Weights of a small mixture-of-experts language model, trained from scratch on English Wikipedia: 947M tokens.
Below are experts of layer 6 (counted from 0) of a mixture-of-experts language model. Rows are named router (the router's row for the expert), gate (a neuron's input weights, with its number), up (a neuron's input weights, with its number), down (a neuron's output weights, with its number) and show model dimensions 0-255. Each number is 500 + 40 x the weight over its row's rms, rounded and kept within 0 to 999. Numbers have three digits each.
Before each expert's rows: a language model's description of what the expert responds to; "comes before" lists some tokens at least twice as common just after its tokens as in all text. This comes from a sample of Wikipedia text that the model never trained on. Tokens count by the router's weight.

# expert 8
Countries, places, paragraph breaks. Country, city and region names in historical or narrative prose, such as China, Finland and London, plus double line breaks between paragraphs.
comes before: ".", "'s", ",", "The", " and", " was"
router:513482547518504534422475449581463510472525506475491472481463530505597550513490462458529523492495475446427476453526568603518550524424542499501529441519479515543583536430512488478519586507504501536503492517539508427490491522446451457461482513460474534565579524508582533481468503475512517535477531454512418439551528514524460545500499443495481485496484550477524461511530523554572558545477486478496488592556508524528506487491524482464533487489489529586489530538488488504462442528500521515539518528494461458526515414466543568440440517484528449434496415477468453510518496496494551547495436503449514466471447502463492520427452452479543511463456507449540597526502499594478540500508479607534528503523471499520431599416543456555517459471478567502429526495510488507491548541496470
gate0:515549496517438533477532562412517500500508543418447505462511468461479511522449503471506433548523451525587507594501483506537496514509513483530527482507449520529447521530453511488470531564462526562475547505508474463447526472461454539535497591570457510492512476501391498598466442470543457498504523517455503516515556603467528428466566533498512536500504451476484540579478500463459502438492521563479481508391525488497513596533456528556468500456481479509491507487412535497553520514498436475450492496463482517452520529509435488531551527511473447574592528498530441535503492550462492516489466453571509518508533462552520545528514521504463495546436508554479442428531511506533485448519480457538439511524586561477496473574478488474421455535476531563517482535558444483506504456438538
up0:489466532487494509471451471566442485481490515515599498495478491461474414521546520501548537454442535519469523426496478456537521502512408502472489533479528526514534505462533533570482462472557425405550400523503530556553521531535544483431569496476486477467456553492622455431515510537512443557570512511538519498500500463471515530562490486470535445520561513545490476448570473538496506542515508440554508449509445494496506526503536536534589487567423500460582457526578503521538536484520541532524455496469504549498486477567515484409485453501493519440398509559510552462485540487541482488568611466479506511506512576483468441453471475490586498515554518453491498478453502474502517519497473498534553486447466439481509474488539537459517552514547471452526539510444512538539467525500465
down0:501510412477584533446566494464414518511461453540468530471572497513468529552505418506559473535439481469545566498500518513440503460519493418494509556548452446477522463528523521471538481514489506516462577473561496518455480492466505464499495580534490521492540536470484439547522489534507539525544460520484504509519564561537547466496499486461476537431520534529518531491484474499399559447459556556506487511415557452474538522550451579555510518497478510486441506517530565460496517526456575481519538422528493458556542546492527536571553468592463536492456520471546482476459522513529492517526414473554454472550476550453456521532437484443559493551490504540503481501492542552527479496541555510603467513571517517510504531516523476580569500476480485521481469524502442485374476526452514

# expert 25
Infobox punctuation and breaks. Line breaks, colons and closing punctuation ending infobox fields, headings and quotes in album, book and film articles, such as ". and ).
comes before: "\n\n", " The", "\n", "| ", "-", "|"
router:572503471531539484526479446483528490451476536528466441445525515473548466532526518525535581486560498494557541496503489558490539538453474563528460534470473529419469539471493470544418531489448491509494451447587561525503449488574535561521464526416386468479542511464547568465530523478539544462478507505530517507495461575547539491537491494439522530550457478462522477561521485447507534579530489479492486502530497487520493499455580476453495526506494556510578487494498462517514447497480502537503517502479451493456516526504563476455488497517518474451494524542528411501508495516431490521499521526557432537566509536479517547506574439473517540550617528454520547516551466474477505514554513435562501463526526423489493411600543545554475424462432519528552477544472515545516448528583445
gate0:457431433562519499492508540460437463512515556499477484435456496375483525470484471529490534476504522502503439457506577486516565525470529524482437461474499555589475479447521518554473467532543514524488534477506577454477497512519489529517435500509492443458511517513451453504475468443570484538553474523513481474585559489522528516471563421543530470516510509456457526517531492494541490517565506524543476523454522545498486551554511537489508498528535491514498448507434468568521478503499586567472586454501480564486512500600459551469511524539510432517580495506494471450471449529552463563454523429502543562515400420499455487463535501583537434479498543519504514486517602509554421524461409468481470488481493448535525526537545473562466518486529527510430543466531471557512555512476488
up0:476480434517480432480491504510497576540536527495490495483468520407503506477477497465507542441511499542555508437484561525445573522486491528481463480462417554506464469496528449586490543443505543502497566503510528523552481518490543524496450465482530435518556457468469471464505484460488498544501499527464431445509505513502523523496555453536559522493476525410510466500447512509496478505529470448554471544495556494587547582516521528414477531562583514502529494472437414512537445479558502524496565501541451553461479497509523549535559515528588484506503446515558459398467530563497442521412507496541533582465501467542501511486549469586522460527553505532543516530494519447580486537394455552490516432518475467555494527545474478505422520451513517487472447510528473544555564428487468
down0:474485504420496545436553482598498562534558469482502496481543542486474500496517444503491500543482530527425482545513482489559521523486528467561489472494569396494543575497508448442483538452513476551442484598468476508517467516487490445546516527508487521516504462529543500462499439521506506477572460504461485539527524511495440465536483569510472462493580540504519457524494511461478515482549519504571544510498466543595509470502485542503469473553570428549476504519530496483484464425527518430451521515478549527553471568446592567491500507501531508504487434517537485514514584515538451442576489539538534536475506471487563489592469510526502529456453502404584451550538506434558560556488491534547578525515529568528506510429541512456499466522469465476531456522490390491535561530487526

# expert 13
Line breaks in lists. Line breaks ending list items and table rows, plus some table cells and sentence adverbs such as However and therefore.
comes before: "| ", "-", "|", "The", "- ", "\n\n"
router:551426493493517491485495432518507496383485513514513441579554546465506565452514515472483543507599473500428464524406481607497478479491497497569483527504547532490527557399495473477488502519550598488512429501551499490468473487508510500525484517409447461463474537546518507462469495514558554522451423523523574482493500524503563500534436499481418534535492497554570498500541516537549536470485430453469550479490512541493487470506517452465538570532500532510531454516542500481491515444439493478512500468514449470562494516462515462417507532491456463459431481484481403479549468491495444494459538491498490465555450480531512490405487431457527571483439505500507544523538480467539531477541499484588543451488520418520487562449526481525423512405545492484507529500513520497510529514521423
gate0:517553481466493506487533490476404524464516480502457564517561477501480506538478518488514519548497531536528470441552477530483486449505538458431517566431478493539514490513533429514501442514544483482440550422478422466467483530451496503476624496527529518472497430486536490497458425540526533540485572441531496534476468411466540550550454522516506468573559653439541538492432544473451448513544463465514551464468461519554505441443421529518493511524467496446570532500460477507436498482493459496506489525570484512536492525514515500522549446569495527501448422537482458471449531506504503500445478507476492511450445481547568593541514522544476508575573480511508436498517483465489440438487495493391502476521511537522418492556514529498447511490494513529551500488566481532483524546512498
up0:466524512467482469481547524516481563483512438607501519563576472521540516541498527527528479539502532487393457534544597496443482471525503496523485521504467453460542469504465500466503412522451469521424477395451510490447554483474488424505512549514522517539513449477583499534464555562529545542496552526576477517504442539515498535519576469523530528534565492458496491446482501475476456498529525487499570458421453491545469464510450509519466452502536482494489555478446483528487525462542365474521463547583533493430499480496444540496545459575501482513489519449441537444485506486492497530455519539483529506524479501547503517575448544589522525560495511517556419489476506509508449403518475504520576482556573559496450490548560555475499534447476515496495505454537480483494531422517497
down0:467501450489465507464463613458519523511469501476474518541499470497443502454422473470457533561487557482505497488440486364489523469515535484503539431450533517539419484535446507459525486490505462519571570451493554539494454526487500488474498499549506540486404474483557540479554522547474492527433511521460491535494506618491531606501465563510515476448563473511453512497472508570594546479470486534558415492525500439487461515509531525558446498456564432410572541433494546545511567492520528519453520482563500512514490491470491527512493484485498508534491544412464549498464480459474472510414508523544437475479498515533577533510466576464515561507518459466476522471555523456451530524514509480506543525476482542466496485561512496500488548533558494508511508538495382434462533510476540

# expert 11
Table and results cells. Separators, digits and short headers in sports results tables, such as pipes, semicolons, Pts, R and km.
comes before: " | ", "; ", "0", "| ", " |", "3"
router:476530510549569491477548558473479517563517509476453450560545513496443524459502482490429504475535476466499422439555575527571458477547429470535550528497444510443518473494511465511531520523524460536461519526437511455459571571391533555523467551564563542574536494423454519454483461503480435539488491553413539540543531560556463511441537481543535425518484440573491556514501490559507545455491511502485497542455534456493460544501431472487500518463562547475457471466487540492499478508536573566536532480536586483527577520460450571492551503512541554454477542418550523458492495532526473434487519436498480494559446522537485529479502512486507501474459479572542415503463519508506524546477490469466502526503470545526508460482488449494569488511531500527483467509501389522517504478517557
gate0:509529538474560475484519495505456494515508457511503411584523479525510480552478552546535477517411500476399422467499576456483519490430467520508484524543536503534504549510512426421555492501474445529519498479422403469526498460522514494489522481496513519460466503533566483517486446566452465521519569494468496523478490515523485589483553509537503462562531591553457483492483471506516459460497499440529559509473459587479515451545504501517557522463535497468470472467498540414485565427485463442498558468544515466526549435555491513478523457511493523461495443535522487531465482512520491513533515479414451583473444430447551559507535580441500559471561500422509510516486492528445485512466493488406475545499527540520485546435521553555476444505528495492414514531465458452549582564497504
up0:481492516501571531529480500571516527542494474453485516511485462445508492456469489484519448503493481434440421535551514433513502539515538495531472491451495449568517494557459493594483507454469487452530548588509413538480487528417512489458504501439479491516510521491390465457463569554535536530469468510552525562502503476534511537375517491480509490459459473540484457528497569491487520461452463532529522471450546465534519532447517556490493445421488439489483497547511500480514466567539503518492588511473519592512492516454571521526489518509506457483549486518494579511470464484535543495527487458470534548493475457455427514474466511539481499491548540464613488425457496535446449474492640553492484478461528433529588424510467466501525457518595465486482554476493447549492486479481511
down0:500487454523464464555545484527465534488530576573533536556500530469536528487456552487518454488558533486519535428547478540488554514487486540374548558478493504476485430489528522526538488494456535582516482472508585494502480455503505496462576474561513451518572505449474494474472520501446473513513433484492496471527485427580476543529507467456503436470464545501502448534510524474518473564543489491559499494578556495507509450470449581524482473500505503456502557528452479557476475516491466553526426495498498524549527505580561470446521520476504482519509510496535522453530510505506498521503428461462510524434446563491441609506520492477508449530533515552506467540570527536551536563483459470468595371501455549528420459465423492502411426498463540494539482490491467589533528536485491

# expert 3
Digits, accents, pronouns. Year and score digits after separators or commas (February 14, 2003), accented letters like é in foreign words, and pronouns you, her.
comes before: " | ", ".", ") |", ")", ", ", " |"
router:487510517513554552507456538541441517452479530433485455468502494493557485458508465429536465526482418531493574458422397574549417487422499511525436499534512497522505515552441511469482481474479504535527562524517527509466468540533476528567544476480472485492473571433514532514454539504550451479423412464501574516570527491551526591500496491478496482482465538486509494526481507549584472456528461428461450472569501472483505460450546408442516543478445478454464470545496521478534490463502514500507464554517480453497467503458546490490480449460468559491472520480596494536463485520578533445499490492559477526524529524490472450530536510449548471461469512476447494429437537468442517516463577499451532449517518445500490594491540496500501479512455481520524487575574560459449458423533561
gate0:555507489472517523515518455484526477536509464451476462503515489503541519584537517486436510579549540411467466480450522471456485401471475562444450526547562558533504483476470475488444502486500493530513481435447490540507471479575573467501528556607504517453454457539455528452526427463548505518479547473497472519473494536475574454456462550525458511520470453473532527458495437527496492527456490470499502576510448423618507524448547514479511455529506436484526446475475543518528525515474450479453537447494532477513510535477515523517500530477480512541516434472465485535420426470496428509395534441513571479470511424561496484529485540503564513583539401480541548559471514519542502458498473539486507544538517499518470451559513480480491409487473559487509545572549520537517532567477546
up0:472512532492521500525531587518592428465537460497486492529518478465503454455457504427478518414481475528512513496485506514535526550528494454550553526549407444516508521509504527498543495536494508520543546441503454486546465461463470533466492500498485493465453462535487459523499571510479492569477455494474449574548541465496491468493528526509466499471487584526513439474465484505608478482498537502474425495577522526481483450510546535454504542447513527497507485532571522518484556455500475431531477497492515533444574491551513453452482544590585622498506512349457490488564484495456547507429501520462499474493477571486451524588541460471547521540481509574561447498515524478471493482510509507472504477521550488511445493464460529511445454489472406497450489589544525553556493530423437
down0:497426499576508518525563501414462548593508541535512466604511497482443465527485496501518497503459412470479502504521465468497520411561491492535563518473463544507518460518511574508487492458466514499476434516480514520497421522516541452528534452550501558405503437477485478475499496448521598455484498529504493478440561491553459463551594479483468404482467490504491479495501485548499549528486432504531443487531569518510454430468503518571480471474502573460515526521483505525524529461498556546459443514517507437527472562425494560510613510493435532521484489501472503512589500548521485466466474469495467555540509468466491448505530507487470396510514490528505522533533546483443485546491459500492506412557461527534607397531496466513575551453529522529521469463463519463486514502521539

# expert 0
Sports table cells. Separators, colons and digits inside football and sports tables and career lists, such as " | DF", " | ITA", "2007–2009:".
comes before: " | ", " |", "0", "–", "; ", "00"
router:452476533492558548526464492532486530518436508507472512490498482487404524538435435524472498466530432510532468527572529510567462487536454493589460476488471455415528442519438458458427491469424516476497510487538498571512525557542517436538490541489449491620529499454461524539532542509520471522462461520455516509487535560512522489503510454501466512465465465507490536474517497556463605489491539552532504521493542462522472543472473507542511436494541500580450504513449508480505486533530550578527415473518476487505572537425488479496499495445541421577491600468514526461538560494452450432469501535423507514483460456479494476461479476458434428508517518559497477495473466584481480554430572472560514541517485477436483453481501546513449447476575528467532508478512449523460472504535591
gate0:505492464522439427489522464421466555539578560538483467421532502482506555512536493420477497505504530486502499431477542523568525521545484500467527458474457514492503508465570491536547513503523533456524457472564529557521543377519490532464502565488577423490526499524437537501567562521482545541511534553482451526467450470502478519483566505484491500564511493534516567467512577569484448500442479498479543481555488532477528502540490540585534481500548527454454500493468499540499539459537414567403470549441468468468441531487512531603570549545515529578441490438507454539479508520460507446483550470475530486503501469491495478482468502549448459501500488545523549502520460448544526568419485439490487485550476475481478476525525489560592559471542496522476578500549451550563514479478509
up0:503561444477469488462504588514470491521435498456571554451513466485515505554619442529520558474538461498487521567567497493461483463496511507467509525508465549476475498508485506439502473533500479529523527523584471548468503463490503517496527461471521535512564505494410496505441517592502547518499533452423537445491478473469542524442475488493480527415527469423564507482402530510488583481450548529496555532434480539538568422508455515514475485415492513485432526459439534474508480494491476489517434435495495439453496514480481484503535474539466540495558511574478467439480438437535509565460574533458487475558494503512555530575489512500462494471493571513503471447450513621490541470469492538508481429476511540432515534515480441526439542534475499521506422461513472530407516530521538
down0:550501474439510461467464512556581519451505496444585474596521531524515419532451513484569476489520509491501503511575494547470553461537503607522488527398529455480464449524506547516569478476411470573463582563537497485479525520512526519417521496548560499496477474518514504542596479529503515512505437430517469526482502531449472564466488482496529614470453489450511475461488545512541518475511520510472470456534514522498535460444559526468482490503499543508447523487505480501490491456533435540494551489461553478531524471484557527509454474500558506542541451474440517485520442452387558498525476523476486470508460441445527510514560512530545553439470490514451505494532520517488500510484488533565496493527476544401554455512494507521497501454338478492513470494440474464500521526453578

# expert 12
Taxobox and heading breaks. Line breaks after conservation status, "=" in article title headings, and species infobox labels like "- Species", "- Genus", plus Latin endings -ensis.
comes before: "\n\n", "\n", "=", ", ", " =", ")"
router:541484429467423531550457498537498487497539552524489501489503511481571504520455472553566468505500468518511579551537451525406510434540460519543549479544415476521483530506466478497414524489423429546566459435524503515534428491456542546531532478515527549495545511470479524435460516473432555504469500488485548459491460471482520460511493504434424479537507466530551443522473493484471550471484513591531519471519533449502568464474512503467499530486476520483515454448496542506571470524480511515495442481530527485533477576398566455488498550435521427464471517600524535455487510515561467432452561495548452488592447465517527515446520478548469545504486501456501505476526467507470520538570504524566520446505452402483516555441503562518471422509468475489483450483486429419526450497519489
gate0:525538521530498446426509529463491489488497464457515501574499548576484497440562514520464461481561499575463537454567467541544405545466600527510479524485502482489477418536491545557533473513509572439477498458499535510477526496489448456504458511522529551568561568571529536508510509511469491499457552569568498564600546479537513500531470488476541550519508476482494505528491496464514454448487528523469444510514535591489557503444468464565535493582517420581426492521478527534449482517395481489548446488498497430551465493505495496516493442482477545531455498431571537451454508543532525503478486481484517412467538440531494486465434530464515483440509511608480490513500506515522509497507526439505516511457546527454451540488554433465501512527573473472480498458473496437517525414555537
up0:448545480523517524420484438469584447533515490457513499506564500499484468560524476520514514472512476483587460557530514477493543418492565565494429544450417563442480490551446489473493581543441499456467459511455538530534518504587486554434471558568555503497482494476547520473588465455507464489483513524550533506482506512566517433561496506474536521519495508521514491479492453533594457495518479490489427578444506441509508509479605524492444475514465503444565468530497492527587531430485498514441532522515508514522534530536426600471512526449530481493482427462416539490479505504559545453452548501475474472471517506532510502459471532496574520530514514501475513518481585457496462520596478445510451516529497495492537562502512550516456460467557463484477422461566551479455530516530463
down0:497505480533379503482540472484533501504499570495582567515480495488527620510550419528456438494492437487469463511574412599505563487536457549487515417502599497441471469498439525478443497489502473413539467455504490569487569541433513479497540547548502495528457458491443529480544520514437452478509472540493416525490557492507518441446535511518481522515519488422540496440546485476501503477486543469462496502582515423492555514483566458488488579510566519587529523528473549540589501493429505519556474486516484443599503467484458514552525523488479507462499512528478525436535544491463461582522481497480540508472538545455500535531468414499538549512505505459520525538514492533475576507430477474523484449512490462469520505489478566499505494526517537506462529516500519489450517467534554

# expert 27
Section and table markup. Wiki markup at line starts: "==See also==" headings, table divider rows "|---|---|", and infobox list dashes like "- Controlled by".
comes before: "\n", "\n\n", ": ", ":", "r", " information"
router:481558528490413448572473516515508442479488496531475496519489500546501458548566549527523463498501546432504477525517476552496451506535555475521519452440525481532525458535496460519532466434461438501455508458490516551504509462582488553550505476442488567527572498531558525465534449539466492478583518491510583437501459445593549479488475550584490481505502554543469477533443504445441478521516550512510549550490437465487431503456484454451499504494453479455475472411409523464539465519441488470481530531528548515505478600466462553557515492519438524514589469554527532576534462571465501505487564465555534543531581501473540562564483518515505559438521457510446463557585473527536511486450485428493462538471540487496551465539502503539530524528518472525550483488477449489472521530437471
gate0:399514518473550517509454535446467466435535532462573462558501446506486492467474465550499526537506506492498539552452448442404470460466564518492464509483450514521558514464487542471495474440512522497502519490441485463503520472510443518513571507517581491505542580453495472530527484479454434402510502512544564497435472498471516553535489592423533458501502525520512504527466548528476534501495501539527544457513448496632451535487523504447469438403520392560486430507523469494495477485566512509510492518458510432494466512468496524449550524385453547500537474562483535491530444477516532457473521475453489487477466493491504471513543439453414469477492498473525498499467545532499408484465506523475479454423515530478499460409540550521455459516513435456484531494459470429432467538474475
up0:459558510478447528459574508487446511463536557562542475391449471507387463526428490557476453472499475471538501497538516506490480526461542503523513510497459535510507503528426495466441570500560508520505484501535481509446496479490515535575514485486566502531476601558386462448569453469516554503481500503546483500543521503495525521547511499501545547485492629528526535505435523481569556513441541585551539443494448498513546490396500493552507502488538477538484488532537446457460495445518519502487536499454523438443481449506477506444535510506537507436430462561508485489439480494501448491506477536478517491409525465499513507573541458525505383523509519465482504537502467513489459465484539491443475444473528472504485535474467502470413504405534477541436537493537551516534515567560524
down0:444459528472531541408519581476515568456516440462539591470507475503485498520538474532484501482509530488563615467468518567487503521533503511476465437485508454478554523521516480526421469465483506432543517489485516499515437455480456509487445441475492505490498483466507522488456480511501516530511446512410438485468585537540499543503501484454463565519517484547513470487512529502373426498555509471482480521497543486461534496516577528579405508509489470538487532514540546528488497498564501537529475455492570458479433405477571440486486552511514521500506539448493482466481498511502488559498519494488509556528560582499549554489503599559578498517383531497536496425526471484504525546466440544538541529491514548488484573572494501485487508422460561548477528503457525436526414505510524

# expert 14
Numbers, formulas, measurements. Digits, subscripts, underscores, dollar signs and units inside scientific data, LaTeX formulas and coordinates, such as 6500 rpm and C_{6518}.
comes before: "}", " | ", "0", ".", "4", ","
router:533442437456492554496467422495467427568523491471455509469465535507498474472508516560463506472519495480524485520460522549557488480478525494566511428415472562450421556485471518533491493570523575531471419512475527490535465471535549539553482445478536483483464547490455490477547529513488521461474525503514524593540470477504498527443486490473541497511478437510404578487456507578553475469457486521497445503505467454475537527500546511523503494519421519485483441497502465545470461472501536481527586522523551480522552590545555486507442560455487551479497538485429522495458463493553560498564474521553442488571535461463473551522542501467489539481443569473492541474518507480461498537555570428514487510497429508542577588501440486442448564563529505531548493543491559530439505558408515
gate0:491416527467502514493410534471514458443464580507457526491467488541514545525436510520473548509496544454556478530520538463488518535432461531535539470464531552516481458467501536509514497499513494447532489498524499531532465518453442473426418448475414456487583508489510476492528518469462525496486534499510435503524577535528496471505490518454437549478454465396514474504536439528532469552453537520432468422527523441563474466498487544517523552513525530555486577478497503482532466531532506496489504460476496423506534537466455460435464457527602491486476446524489598468527518506481479461461443500544551504487467505480528552502485472481468484566490498524482536454537523559629528407516543574515500431463458461512524517545508550421564480499430497473542563529468498564524404577488473
up0:518528466488495539469540460491540493471457553410516476480517513485455570500501485470488552492527445423531471486500549504530516464526519530555569511492504533570538435496490505469494489450438491512416511493424514491468515465468545528484563540515540443520490447477473440477564486511520469511477520598438565474494579510492505467500543466480542526488489430481510574503459422599482462543500535504498488490502537488532511572480529508519522583513544560501417545554509402503523465525515474533592505552535482532519549541449534507493539494506489489401509522541460446426444530518421538459481498453490450490505572552558511567479461458519463537559468529627478539512503461511568536544462551559481505454521486510466516472495433546481521462503492505495553411452511487519598485515501527
down0:484561507503429548473502486482488508426445479460535517519497523523521511490545551567515504495535480500451548490454547446436442505532468483472486527540534414528470485509514570448439536527520552520476465461492557516472457486536439500475457467601478549457443533516540458429500391489513513511399444507472402491573429489510520548541553555494513468561500472484522532522525486466456488480508537483544447476496472557497515540497505527567470549550448511471445481420411538524543489455520441533485467533552500497532506574446548480512489469516503471491478550497532412541505484460573510441535564503487476558464532488492523432418584522528599523490516481440479551490533480544520494461517541482512530537502551533470463520517501434541521500466530555503459574537463611482515477528481496

# expert 30
Narrative time phrases. Prepositions and months introducing dates in prose narrative, such as "In 1998", "In January 2003", "by October", plus verbs was, had, would.
comes before: "1", "2", " the", " a", " to", " his"
router:530457533456500592464492469518488498477531501470550449438517477450503473486463497513466529503500525561572512516457528519552473483491496541474447571480475499508393448508517511486476520448563548490475437433519555521515499479471533426510451481478496417487504515552500457571539475459524475511495430522564501572559527520448432535504531483503605478507454536449552495518477472537473517459440542524486497472516502575506556494523467503409504457555471490567593536540447537556454458463494426469526481615490536507508508554520487447486574503562555554524495475467510448454470485559451492463569519542404535515509488565501507465479551448484512492432491488494424443542534519580559522516491482433577495543506533510457499463488480475468493508426428530511514570493508528531504443511498490
gate0:580499482592419521534535491457458478518489558434513577532533481506548535571520509510535576535563474552527503463518530452513454514515506446485533429515528499557557525541503510447500506534509481477460507565456491508496478506519494481498484509502546537412448489527511532520463451503477495551502519544561517447572558489505526466411506525544493549473493429508489468460521448457471495454547598490464525457499540481465540513468543494534586492479518422498539462479520485508486557560501447508456476505437497505508525465560514521517464473486449511604523507524505511456543458496652582582497513472525451447479499487472458492475488465531601498581526523468552478487491478449536473597508482490496505436512525480515441435585533473454496484460543523455508513529487442491457437550446453
up0:449527496500550529481438492544551506472459505523482443483484478479475400429474521514551447487429484448502504514484341484496592488514472548495500498491483506506464491472458531524479542500474485506530491433520470528469444567442460505526533537517398442546561482435443469453488535494551523497533501514418543512511476535464529494558488469433474481552510460561512492546525544532490485570468420538553462562554550567478463471463493482522486497598510500574448495572495550551509496482489536558488553489531563540417487533503467547506484516485469494466510522520501489523514565530406456451505486490517513568461520524429533508456514562512503528474482529525550533474541515523424507508531519524507503567460476483457599519496486513567560595512479511531454500465567483498478584497533559
down0:531489428523535505478538445482514435487475525530581505514572561476475528567516542516494493485545562528463515450451496552522553488407506446425481580479550541519511488581487464525546586486522533493490489478477460522513465471499491521533546537532499471474561527516516487520513532469535518574488595495492533476503492547548563469558492500527438463515434407514490467588495529500561539503508494506466480534449443482485492564505554464541473394515522511498498452537469482449509577444535508426525563504532409481509426477550544467491505546537557556505557500467440517478478566516532483563569540490481487484461515515454442514482469497500504521540533473476598528460529440487456464486592471442537442486468538543561410497502552514540489543536474506533469439518499555503575484465474511